{"d_shared_expert": 0, "moe_layers": [0, 1, 2, 3, 4, 5, 6, 7], "routed_scale": 4.9, "balance_loss": 0.0127, "balance_bias": false, "init_std_router": 0.00733, "norm": "rmsnorm", "tie_word_embeddings": false, "learning_rate": 0.00497, "beta2": 0.99, "max_seq_len": 1024, "train_tokens": 329000000}
Below are experts of layer 3 (counted from 0) of a mixture-of-experts language model. Rows are named router (the router's row for the expert), gate (a neuron's input weights, with its number), up (a neuron's input weights, with its number), down (a neuron's output weights, with its number) and show model dimensions 0-31. Each number is 200 + 20 x the weight over its row's rms, rounded and kept within 0 to 999.
After each expert's rows: "gets" lists some tokens that make up at least twice as much of what it gets as of all text; "comes before" lists some tokens at least twice as common just after its tokens as in all text. This comes from a sample of Wikipedia text that the model never trained on. Tokens count by the router's weight.

# expert 45
router,204,223,180,203,220,212,186,173,209,180,186,228,200,181,183,184,177,228,218,200,174,229,231,190,176,192,197,208,197,185,207,182
gate0,201,222,150,207,170,176,176,210,167,196,215,216,172,214,168,197,227,208,214,222,140,211,224,185,198,207,211,179,218,191,184,218
up0,173,218,199,175,222,222,208,194,194,213,209,187,207,202,221,217,221,199,186,196,196,216,188,221,207,200,189,204,215,168,236,208
down0,201,175,226,177,182,197,186,190,193,222,181,205,216,242,174,241,199,200,213,206,201,176,220,212,214,180,213,179,186,193,171,195
gate1,191,210,149,205,202,179,191,187,160,225,228,190,195,243,174,185,195,205,219,223,192,203,194,185,194,186,193,182,244,211,193,213
up1,188,221,187,157,219,209,201,236,191,218,180,210,214,204,187,209,208,206,175,175,184,241,168,186,207,201,206,171,221,193,182,225
down1,195,213,199,203,211,161,227,218,203,188,204,199,235,202,190,162,211,177,191,200,174,202,221,162,219,233,205,208,201,181,211,172
gate2,214,176,172,213,197,199,227,193,225,199,191,177,207,249,166,203,212,209,205,226,170,170,221,192,192,216,183,185,238,218,195,176
up2,199,215,184,208,185,199,201,226,203,177,229,227,204,211,202,175,202,179,168,190,196,231,190,192,231,176,212,202,157,197,204,164
down2,220,202,192,193,192,205,205,185,214,179,186,173,196,215,224,237,212,196,199,198,205,166,183,232,217,192,219,221,205,177,226,230
gate3,206,180,214,224,199,207,166,166,193,223,172,198,218,215,189,194,197,219,200,202,175,167,182,238,211,209,168,174,177,205,189,220
up3,209,214,201,191,190,205,217,164,187,192,169,207,206,201,189,229,175,206,201,174,161,181,191,190,216,213,190,175,250,181,212,201
down3,216,201,212,176,156,188,190,273,201,225,185,210,197,203,198,197,191,221,176,162,179,230,175,210,241,206,213,227,218,191,180,191
gate4,210,202,216,198,216,164,225,215,195,201,188,184,184,187,218,225,194,198,191,217,185,186,206,215,231,204,204,198,180,177,201,149
up4,190,163,214,201,231,194,199,249,196,213,171,220,215,211,199,203,197,183,187,198,224,192,198,207,209,188,199,198,204,187,189,180
down4,195,201,211,179,167,178,184,236,179,208,177,189,204,199,225,207,166,177,169,219,201,194,180,223,193,186,180,168,196,215,221,191
gets: " |", " is", " ", " These", " Island", " Fa"
comes before: " |", "watch", " ", ";", " 0", "Billboard"

# expert 12
router,207,195,192,185,210,209,189,213,235,180,237,199,232,188,196,197,181,199,200,158,191,221,185,212,163,178,185,164,206,191,200,160
gate0,183,173,226,177,230,187,181,182,191,244,202,198,170,182,177,204,208,189,202,211,180,197,189,196,201,207,181,205,191,182,216,196
up0,245,209,171,176,221,219,186,206,214,202,180,233,206,220,217,200,199,209,194,200,192,157,176,187,225,196,213,135,209,207,212,185
down0,182,229,195,183,177,214,224,188,185,196,209,195,205,184,177,209,224,189,208,216,223,201,192,203,187,201,216,190,168,217,185,156
gate1,150,235,214,207,163,188,145,225,237,199,231,203,193,221,206,230,220,184,183,205,181,208,186,197,209,187,200,186,218,239,213,179
up1,207,208,221,184,170,215,211,212,173,187,210,206,204,213,182,225,236,192,200,201,189,227,173,207,209,198,204,204,182,174,248,183
down1,218,197,182,192,211,222,198,141,192,189,177,200,198,223,187,198,198,211,208,200,179,203,185,184,186,227,207,206,222,196,255,193
gate2,224,205,182,211,196,181,228,183,203,186,187,193,210,175,202,192,202,192,212,198,198,200,186,181,198,232,197,203,227,169,184,197
up2,205,202,242,163,246,213,167,187,210,204,191,175,197,187,240,186,206,181,190,223,191,205,185,196,216,181,173,214,173,202,210,189
down2,217,206,250,194,215,202,181,204,180,241,196,212,199,187,227,197,196,189,214,220,155,162,181,176,215,194,176,191,160,183,207,212
gate3,191,202,200,187,183,218,165,180,173,207,174,192,182,220,202,165,197,212,219,184,198,197,234,217,225,214,189,207,226,206,226,202
up3,195,214,193,225,167,190,175,173,189,184,245,182,199,169,229,192,192,212,166,196,181,220,213,194,184,219,211,199,176,208,159,231
down3,207,203,204,194,187,205,210,192,246,228,192,209,228,226,170,186,195,194,229,158,210,170,233,207,218,185,200,216,201,209,229,217
gate4,240,169,206,224,202,168,225,223,170,210,182,153,184,190,216,186,200,185,142,190,169,228,156,179,202,208,195,177,179,218,185,213
up4,212,160,216,200,187,175,206,206,193,212,222,175,184,221,245,167,239,219,230,188,148,182,200,198,175,244,203,213,181,180,182,162
down4,209,179,197,176,207,216,222,194,171,184,221,211,242,207,187,194,165,212,228,260,166,226,207,210,197,197,163,217,248,203,218,176
gets: ".", "\n", "==", " ==", ").", "==="
comes before: "\n", " The", " He", " In", " It", " This"

# expert 10
router,201,200,200,201,231,193,201,197,200,190,206,200,217,195,191,226,196,198,182,223,187,205,204,199,212,194,217,234,175,189,230,196
gate0,196,158,177,222,207,203,206,239,183,195,195,227,182,218,182,229,185,209,166,226,214,172,215,193,154,222,187,167,125,245,237,196
up0,167,201,194,180,190,152,205,221,223,198,258,202,176,214,204,211,182,217,218,230,188,206,185,204,199,237,184,210,173,254,195,194
down0,184,191,211,178,193,202,217,164,207,202,216,207,201,207,221,196,176,159,196,217,225,175,185,193,237,185,204,180,184,185,175,200
gate1,181,219,198,210,209,186,210,166,166,181,193,188,174,192,183,214,231,186,209,175,163,200,173,221,181,190,174,217,222,178,179,203
up1,227,232,185,219,211,217,187,196,178,197,204,213,191,234,225,172,220,206,241,209,201,187,208,220,242,219,220,213,188,214,225,226
down1,208,214,200,218,207,219,188,178,210,196,232,249,233,219,197,215,204,190,216,197,231,257,190,182,204,198,214,193,222,215,202,195
gate2,188,232,197,191,235,212,237,174,194,191,194,193,243,189,222,190,189,228,188,195,204,207,210,204,152,218,172,204,195,188,214,204
up2,185,227,186,216,191,194,255,185,224,229,216,195,215,200,187,207,229,209,208,190,175,187,164,203,195,234,198,196,187,206,211,193
down2,208,202,217,200,181,188,178,194,196,177,214,238,212,193,232,201,212,225,185,196,182,191,182,174,222,191,177,210,185,184,224,192
gate3,209,205,193,245,190,174,173,236,235,242,220,193,239,201,160,219,195,193,246,197,200,201,144,221,213,186,191,186,184,208,221,205
up3,203,176,190,160,226,204,177,188,198,205,242,193,200,174,193,223,227,167,229,193,210,207,239,189,210,187,182,218,183,208,177,237
down3,224,232,192,235,201,203,191,194,194,172,212,239,215,188,202,202,232,221,210,197,181,195,204,256,198,194,200,144,152,200,210,176
gate4,213,193,221,222,216,203,165,195,221,198,176,196,188,181,237,192,172,158,204,200,202,187,218,205,241,164,202,136,202,198,184,216
up4,200,198,191,226,205,195,235,224,209,175,184,213,205,194,166,189,161,185,195,192,193,200,213,188,193,181,147,186,178,202,195,215
down4,188,145,226,213,154,149,209,178,227,224,187,200,207,207,238,181,226,151,201,202,202,183,194,204,233,178,173,202,189,160,193,211
gets: "ed", "ing", " out", " up", " known", " used"
comes before: " to", " in", " by", " as", " the", " that"

# expert 26
router,208,222,178,206,225,226,173,221,201,193,211,206,242,201,178,205,194,218,228,162,176,194,199,222,205,214,189,193,208,176,228,191
gate0,166,196,194,255,180,157,180,210,219,186,193,249,198,179,206,224,191,210,192,196,213,179,198,236,189,158,229,197,214,179,232,244
up0,201,197,191,222,206,182,210,174,256,191,194,204,206,189,175,201,197,196,195,204,178,166,214,223,168,207,207,184,197,177,216,212
down0,170,214,237,195,161,221,244,211,195,221,197,194,207,186,183,177,215,184,206,191,205,237,194,209,212,217,195,228,231,175,210,213
gate1,211,198,190,194,210,219,229,210,206,210,210,229,214,206,156,187,198,193,172,191,192,180,179,169,204,191,227,235,170,260,206,208
up1,194,211,203,202,148,213,186,214,183,218,166,192,176,211,216,215,200,205,198,221,203,214,193,209,199,201,224,211,200,206,204,234
down1,197,192,210,198,198,200,216,211,178,202,201,200,195,204,160,177,211,211,188,187,182,197,203,163,163,206,230,170,214,224,168,177
gate2,197,202,197,246,210,177,243,226,204,210,230,200,211,182,183,138,214,187,207,213,191,236,192,207,230,188,193,164,239,186,220,166
up2,212,194,190,194,207,203,196,203,185,230,184,202,179,218,210,205,202,194,214,214,209,197,183,175,201,197,202,244,225,188,198,177
down2,190,198,191,200,240,222,213,238,179,184,214,207,207,177,204,197,187,200,216,205,197,197,158,179,193,182,188,203,198,188,171,178
gate3,185,204,198,237,214,208,214,212,181,199,235,219,205,170,166,205,216,191,201,205,205,198,203,217,184,218,212,194,185,202,215,214
up3,188,154,172,220,185,182,199,162,221,223,219,206,175,219,181,224,213,180,213,230,202,243,178,205,184,173,184,200,223,215,184,201
down3,192,187,222,205,176,219,176,235,222,197,219,160,213,208,202,211,217,197,205,217,210,183,164,214,243,204,175,206,226,194,213,215
gate4,222,228,196,249,204,169,186,193,233,186,222,188,229,184,168,208,185,214,234,175,171,242,187,206,184,208,205,219,171,186,183,218
up4,226,195,204,199,226,195,210,215,203,187,234,229,186,200,186,236,182,186,230,210,212,190,224,194,208,167,180,215,207,265,169,208
down4,200,216,186,216,193,234,207,195,182,191,191,204,199,197,213,207,210,203,238,193,160,215,186,225,218,195,224,170,220,212,206,191
gets: ",", "),", "\",", " (", ";", " –"
comes before: " and", " but", " which", " the", " he", " including"

# expert 42
router,225,208,186,208,229,235,167,182,236,198,214,218,223,205,186,208,184,215,228,185,173,217,206,221,202,191,192,198,164,225,238,202
gate0,200,175,173,199,193,165,207,220,203,184,186,160,211,175,231,162,184,217,171,211,200,212,184,183,191,186,228,202,175,197,219,190
up0,166,163,192,174,208,180,170,196,219,191,211,208,210,210,220,208,206,191,192,183,199,216,233,197,214,205,211,202,195,182,214,231
down0,207,208,208,205,175,220,199,182,215,169,211,206,212,230,170,176,236,207,205,194,221,184,204,203,197,218,208,194,184,210,188,224
gate1,186,224,199,198,194,190,161,223,179,186,190,221,221,192,214,194,174,199,200,208,223,200,191,198,177,205,231,202,193,238,235,174
up1,225,180,204,242,208,201,210,202,162,187,213,190,185,196,201,211,185,183,181,194,183,177,234,203,190,212,185,251,181,198,157,177
down1,209,198,209,188,183,207,197,179,242,187,196,213,176,224,168,183,209,199,218,190,218,209,159,165,194,170,212,200,155,246,185,198
gate2,210,195,215,213,242,192,198,193,175,170,246,208,185,210,206,179,190,203,190,195,209,233,211,222,204,209,229,214,185,209,227,216
up2,198,195,185,204,187,190,207,231,196,228,218,230,199,161,188,200,223,211,210,187,195,208,244,202,201,206,163,237,176,211,184,151
down2,193,206,231,169,210,207,197,188,217,189,196,216,191,171,209,172,215,186,226,219,182,186,211,167,169,201,217,184,234,211,204,228
gate3,216,177,202,185,219,196,177,221,181,175,181,178,180,211,197,250,197,195,183,218,199,215,188,157,189,165,227,173,217,195,235,210
up3,183,210,193,195,193,197,203,204,214,189,214,226,214,204,195,203,231,224,191,223,214,225,198,177,218,184,171,203,211,216,168,215
down3,205,204,201,176,189,208,190,204,206,208,232,184,205,208,223,144,205,171,223,154,217,180,175,185,226,232,208,206,179,208,232,191
gate4,198,205,193,219,198,187,199,207,212,206,234,209,170,227,174,205,198,195,211,246,199,194,216,186,216,190,191,208,209,227,182,171
up4,238,224,225,188,218,166,208,191,139,225,211,191,162,165,196,192,176,237,166,193,192,215,219,178,172,222,212,210,218,199,191,196
down4,211,226,202,195,214,194,154,194,220,206,165,176,167,189,196,184,183,207,226,177,169,207,200,200,179,203,154,220,182,211,172,164
gets: " of", " to", " by", " for", " with", " from"
comes before: " the", " a", " his", " their", " its", " her"

# expert 14
router,231,202,179,192,192,220,175,190,261,194,220,229,206,208,172,209,195,218,212,201,188,208,205,231,188,190,236,194,181,198,224,170
gate0,178,205,180,179,211,182,208,238,232,208,233,186,183,223,213,181,217,155,218,204,204,206,211,217,216,188,227,190,213,180,203,174
up0,171,211,188,195,183,220,192,214,211,197,144,154,195,211,203,192,218,184,181,195,200,211,210,182,194,217,216,175,212,210,221,204
down0,185,211,218,195,206,160,197,198,147,198,175,186,215,222,205,239,210,188,173,200,204,208,190,161,229,210,220,214,212,217,168,207
gate1,239,179,213,212,216,236,193,178,210,204,187,200,214,203,207,214,197,187,186,222,226,189,203,191,219,176,248,225,225,208,244,229
up1,202,199,220,190,189,207,202,207,192,191,167,191,168,192,230,202,168,196,216,179,197,195,178,250,180,191,240,189,208,193,187,182
down1,174,220,170,211,199,188,222,215,170,192,193,197,234,175,213,205,194,221,159,175,182,215,191,216,217,186,185,191,215,157,217,183
gate2,182,184,210,204,200,172,214,207,192,191,148,174,231,172,198,216,217,200,199,147,193,232,222,184,194,200,230,226,199,181,261,215
up2,223,179,180,201,205,196,181,241,161,199,216,244,247,233,178,226,200,162,238,175,231,204,193,215,186,221,212,172,203,191,205,210
down2,214,186,193,189,211,168,189,230,198,205,192,201,210,233,203,225,182,170,201,255,208,161,178,177,214,187,188,218,186,195,199,198
gate3,248,202,201,173,218,260,195,192,177,207,193,243,202,205,181,204,223,222,221,175,179,217,161,223,214,205,196,220,197,163,206,223
up3,178,197,208,209,172,177,211,212,205,206,209,196,211,172,194,228,219,178,213,223,204,217,188,217,197,219,210,149,201,236,171,201
down3,206,204,230,201,213,201,206,215,180,181,209,177,197,229,181,219,187,234,216,196,169,229,162,169,186,183,176,226,246,210,186,187
gate4,181,245,176,164,191,191,205,234,175,206,223,179,205,207,195,192,180,229,195,193,180,224,194,261,194,224,182,175,209,155,226,200
up4,231,173,207,212,234,220,195,201,222,186,170,175,197,171,184,180,216,207,224,205,202,188,191,181,225,155,206,197,213,233,200,218
down4,171,216,185,209,210,189,211,202,206,194,196,177,189,192,221,218,224,215,232,189,213,209,208,200,163,206,179,229,193,206,195,177
gets: " in", " on", " at", " from", " of", " to"
comes before: " the", " a", " his", " their", " this", " an"

# expert 30
router,202,220,184,200,224,216,191,170,207,182,203,217,198,170,179,184,183,226,224,195,181,217,224,200,177,192,200,206,206,185,199,179
gate0,187,188,234,176,188,222,176,229,195,199,215,176,194,172,162,255,180,193,205,219,190,213,238,198,184,192,210,206,172,244,206,173
up0,187,223,215,212,219,155,190,199,199,228,180,159,209,185,227,185,226,205,195,203,180,173,214,193,214,217,198,180,179,210,176,218
down0,203,204,192,214,183,186,190,181,197,246,221,240,214,196,195,202,172,166,182,220,207,166,199,206,228,205,206,177,163,216,206,170
gate1,197,246,207,191,211,203,186,190,204,182,198,205,210,188,195,220,201,207,187,198,182,239,196,193,182,200,194,223,195,213,221,199
up1,195,174,193,206,195,218,220,240,152,194,225,192,199,193,188,188,213,195,215,195,217,196,225,204,211,178,217,205,192,223,213,210
down1,194,176,212,218,205,204,213,195,213,208,188,158,229,136,195,207,210,187,192,179,169,204,170,174,209,211,177,227,194,206,186,178
gate2,200,200,143,184,200,194,196,171,190,202,233,190,197,169,221,215,229,211,231,191,224,204,178,188,212,184,169,176,216,211,222,165
up2,209,179,218,209,171,182,193,194,173,199,173,235,200,185,203,174,222,196,173,251,161,199,201,210,183,242,204,222,198,195,252,199
down2,213,219,180,203,219,225,190,187,213,205,160,185,245,214,232,219,206,206,217,152,196,217,239,193,186,208,204,213,175,183,180,181
gate3,219,253,173,187,192,189,199,174,197,248,191,191,165,208,204,214,205,190,173,240,175,221,211,180,197,226,211,210,178,191,175,188
up3,208,197,189,203,222,210,216,201,150,208,209,218,171,191,186,214,214,199,187,225,187,221,204,204,184,227,183,213,190,178,206,208
down3,176,209,199,206,205,230,198,210,216,260,205,213,208,212,216,168,201,188,219,224,198,224,175,221,187,202,219,186,240,202,211,211
gate4,189,181,221,173,183,196,224,205,191,185,206,196,199,186,200,197,221,210,224,234,190,211,180,203,188,200,172,195,179,204,179,171
up4,186,180,203,195,206,189,178,180,202,186,180,257,204,193,183,185,199,185,215,198,165,170,211,202,192,214,190,184,208,205,234,229
down4,189,221,209,180,202,185,219,202,195,168,201,191,215,236,192,263,191,149,219,201,206,190,184,162,211,200,198,200,188,212,211,184
gets: " =", "aged", ")", " war", " military", "ion"
comes before: "\n", " of", " and", " \\", "'", ")"

# expert 33
router,210,225,173,215,215,222,198,175,211,179,202,230,197,168,179,188,190,222,225,196,174,229,227,199,171,211,192,199,201,181,213,181
gate0,194,193,161,215,254,185,204,174,176,199,231,191,214,209,147,178,169,217,195,227,188,187,191,190,180,200,219,179,221,188,194,244
up0,203,202,199,139,223,160,211,207,183,211,186,203,198,189,184,193,198,223,180,198,222,222,175,225,209,177,245,209,201,214,198,189
down0,201,211,217,179,177,227,216,215,231,214,195,194,244,193,155,210,210,221,177,219,206,203,220,183,228,192,152,179,170,229,226,209
gate1,212,189,187,242,184,221,159,207,189,218,184,211,176,183,185,208,177,214,209,206,181,167,205,182,181,181,257,197,193,176,160,197
up1,162,238,218,185,204,169,213,210,192,179,196,193,212,248,191,234,201,209,213,199,188,205,189,177,191,240,158,215,212,231,206,208
down1,197,196,181,190,189,195,178,170,170,227,241,194,153,207,171,165,197,202,220,169,186,225,201,208,207,194,176,215,160,188,215,200
gate2,198,181,174,195,210,223,202,190,184,220,185,201,187,176,223,211,154,231,233,216,210,219,237,210,234,154,186,192,223,174,167,168
up2,219,199,202,222,220,196,194,165,197,217,200,181,182,185,184,176,216,160,175,200,212,196,207,229,242,200,183,200,232,169,191,224
down2,183,188,154,205,194,205,229,215,234,187,215,204,228,225,225,187,176,184,186,188,177,178,187,225,192,200,191,172,213,223,181,201
gate3,208,223,223,172,196,213,190,163,212,158,226,217,190,196,199,176,249,185,226,195,180,204,205,181,199,207,185,193,211,147,195,185
up3,212,219,231,208,179,198,198,214,215,194,192,223,245,190,211,185,212,202,237,178,193,199,223,160,189,184,216,207,193,183,202,202
down3,189,168,225,169,204,181,203,229,180,191,186,167,171,227,221,209,210,216,169,229,197,189,171,221,182,221,172,185,203,190,230,210
gate4,198,191,193,189,212,187,193,174,198,186,202,197,213,162,185,193,230,200,214,204,168,217,185,179,185,212,178,177,207,173,226,170
up4,180,208,217,208,192,187,213,201,206,182,165,205,240,185,198,186,179,197,204,189,189,168,223,200,202,213,211,207,208,210,218,239
down4,231,179,196,203,203,222,220,204,180,199,220,175,214,219,200,166,217,203,209,184,219,179,197,198,207,205,212,200,160,209,214,176
gets: "in", " total", " capital", " Championship", "ji", "ation"
comes before: ",", ".", " (", "ated", "'", "e"

# expert 11
router,202,220,168,197,218,212,184,182,220,181,190,236,201,175,187,170,181,212,214,211,174,230,231,189,177,200,208,214,195,184,194,180
gate0,213,158,161,214,243,213,214,228,185,187,218,189,219,207,195,198,223,203,187,204,233,205,213,169,228,192,227,199,219,206,201,185
up0,200,175,180,228,203,183,209,180,213,199,195,193,194,203,178,159,152,190,168,172,171,178,196,212,169,239,179,179,230,186,209,235
down0,213,171,195,166,205,178,202,182,191,195,194,176,170,186,228,168,208,213,207,220,220,193,229,170,196,179,254,230,216,195,196,191
gate1,230,175,187,212,192,195,204,203,213,162,194,206,228,215,161,213,175,189,202,204,214,207,196,247,194,181,216,170,205,184,198,191
up1,243,194,221,156,202,187,189,171,183,173,190,183,217,229,193,169,203,212,187,169,239,249,188,217,190,243,184,182,218,175,186,223
down1,169,189,170,206,203,199,220,168,202,194,195,230,168,211,158,219,195,198,228,213,177,225,201,211,225,210,241,172,202,210,225,184
gate2,207,150,181,196,215,154,171,182,211,191,182,211,193,212,205,200,229,237,188,177,219,232,220,196,189,192,202,229,220,225,212,246
up2,166,159,225,193,190,201,157,204,214,202,226,169,199,185,220,206,242,213,220,202,181,218,181,179,185,230,193,185,181,207,195,236
down2,168,231,168,192,186,176,215,208,220,196,184,243,217,182,193,184,228,203,208,244,189,217,236,213,254,211,208,196,210,179,174,197
gate3,188,214,188,174,185,210,193,205,210,182,198,190,230,215,157,205,183,182,200,204,180,223,202,201,204,199,198,189,196,224,177,230
up3,175,219,197,187,153,222,202,205,206,205,178,216,212,218,207,202,196,212,190,209,192,178,190,186,227,184,200,196,211,194,189,213
down3,186,197,196,188,158,230,210,233,179,207,212,183,197,190,194,162,161,205,198,175,193,217,169,154,204,245,209,177,200,205,219,181
gate4,162,205,175,217,192,228,202,223,191,217,196,194,207,192,171,209,210,199,191,182,196,187,182,183,204,220,208,189,218,245,195,217
up4,217,213,228,196,211,212,182,187,166,216,231,204,223,217,204,163,197,205,184,197,200,196,203,206,226,195,191,180,221,221,192,192
down4,223,176,199,173,199,177,197,219,218,214,198,148,201,232,195,126,180,245,200,173,216,220,201,183,203,227,226,224,192,195,210,219
gets: " 8", " 16", " 4", "ur", " 14", " may"
comes before: " |", " of", ")", " be", "'", "th"

# expert 25
router,197,220,172,210,218,225,187,171,219,178,190,223,204,174,174,189,188,223,219,202,176,230,232,205,170,201,185,201,203,177,206,178
gate0,192,183,199,192,156,206,159,181,227,204,270,226,184,182,184,207,229,170,213,219,209,173,198,180,189,203,189,194,216,183,245,178
up0,198,198,200,182,216,176,201,226,202,235,198,207,203,195,192,188,207,182,222,183,225,191,217,193,231,195,176,224,209,197,215,216
down0,196,252,157,212,205,224,197,179,236,233,193,221,203,202,188,224,181,168,177,199,172,189,199,178,241,174,154,193,188,197,228,204
gate1,208,192,188,209,202,213,177,201,195,189,223,170,228,175,221,189,199,183,205,185,205,201,234,200,202,178,190,134,215,220,233,208
up1,168,174,182,182,204,165,194,194,198,190,196,204,189,200,186,222,182,178,212,197,200,170,195,209,208,203,218,194,192,185,165,238
down1,227,220,199,215,217,198,225,189,167,219,186,220,216,171,180,185,228,217,193,188,224,221,187,176,176,193,180,185,211,194,181,182
gate2,209,159,211,223,198,212,174,232,195,200,215,186,221,187,224,197,203,173,218,220,188,200,206,183,182,185,227,170,197,215,200,202
up2,169,209,173,198,189,166,211,185,201,175,195,195,207,184,203,212,164,222,187,206,200,208,218,227,218,199,176,181,230,203,214,198
down2,224,195,169,176,212,188,168,208,178,216,190,183,202,210,213,181,184,216,202,212,225,191,218,198,247,203,222,182,218,192,217,228
gate3,221,172,207,246,181,187,203,219,242,195,200,167,216,191,219,229,252,203,206,227,198,228,222,213,220,194,198,205,205,220,176,206
up3,202,219,197,203,158,195,199,271,213,219,209,197,228,189,228,186,197,219,196,194,211,207,194,216,226,176,192,235,190,203,178,167
down3,220,200,195,176,206,236,202,169,198,205,212,206,185,196,189,187,198,179,198,203,202,206,222,244,219,198,192,212,214,202,192,210
gate4,211,210,207,185,157,188,193,200,223,208,174,204,212,187,177,221,221,143,229,201,203,158,181,196,181,217,178,221,174,209,236,215
up4,217,181,237,212,199,207,183,216,178,206,169,185,205,190,173,217,199,184,155,241,224,154,221,190,177,227,169,244,199,221,221,192
down4,217,179,200,210,222,213,224,246,200,169,173,194,216,179,203,192,185,174,224,212,182,196,197,244,186,210,201,175,208,175,159,205
gets: " single", " Islands", " Kingdom", " Monte", "°", " See"
comes before: " |", " (", "W", "go", "52", "00"

# expert 6
router,226,202,171,220,229,192,218,199,209,183,241,202,201,207,196,199,170,207,216,197,173,206,233,176,199,177,197,166,188,166,224,161
gate0,206,239,234,225,189,227,210,209,226,202,160,213,161,199,205,160,232,210,219,183,171,191,186,205,151,167,202,243,210,221,190,213
up0,191,191,199,216,180,188,200,196,180,197,239,198,195,236,186,217,197,224,164,199,176,223,204,199,227,192,192,174,162,224,214,191
down0,200,196,206,198,198,236,182,199,196,212,185,177,224,217,172,220,162,234,215,173,180,196,242,180,179,226,226,201,195,196,171,212
gate1,231,164,209,183,213,166,230,204,219,243,209,206,183,218,204,197,177,238,191,204,205,201,203,221,225,165,201,183,235,207,204,191
up1,178,196,209,192,203,218,197,196,184,200,201,226,205,197,188,207,188,226,176,219,177,205,216,226,202,229,171,205,192,248,190,213
down1,196,169,189,181,203,236,163,210,219,191,179,184,225,179,216,163,180,220,220,191,220,210,203,184,196,214,229,168,207,174,210,237
gate2,215,183,215,232,205,222,184,224,224,192,226,193,216,169,208,169,199,180,209,212,203,187,218,184,213,217,221,185,187,206,180,210
up2,226,196,222,220,173,185,188,229,213,169,199,162,196,207,199,194,195,196,210,195,225,190,175,191,232,186,229,220,165,224,201,189
down2,224,168,213,217,177,183,196,237,182,201,190,188,183,207,218,152,174,179,180,228,244,194,206,227,187,173,219,214,221,240,187,214
gate3,234,226,174,224,225,205,191,233,191,176,182,197,206,208,204,197,225,259,197,206,189,236,196,221,180,174,183,231,176,237,205,243
up3,170,197,221,170,199,216,238,187,166,212,206,209,198,190,186,168,213,183,199,207,183,189,207,193,196,162,183,164,200,167,201,210
down3,195,202,190,168,216,221,218,188,173,221,228,172,187,190,207,189,193,188,192,226,212,205,179,189,176,169,230,206,176,215,221,203
gate4,175,205,187,224,228,172,181,186,225,194,224,177,170,205,218,221,202,212,211,242,180,190,175,206,213,173,210,203,208,194,165,216
up4,213,185,199,201,211,191,174,160,164,175,177,206,208,180,201,212,217,202,208,216,186,200,210,188,203,196,181,195,227,185,194,224
down4,206,198,180,208,190,207,195,201,208,182,194,248,204,211,185,229,198,207,189,174,258,216,209,183,195,206,235,201,159,205,209,187
gets: "\n", "==", "===", "====", ".\"", "\"."
comes before: "\n", "|", "-", "==", "The", "==="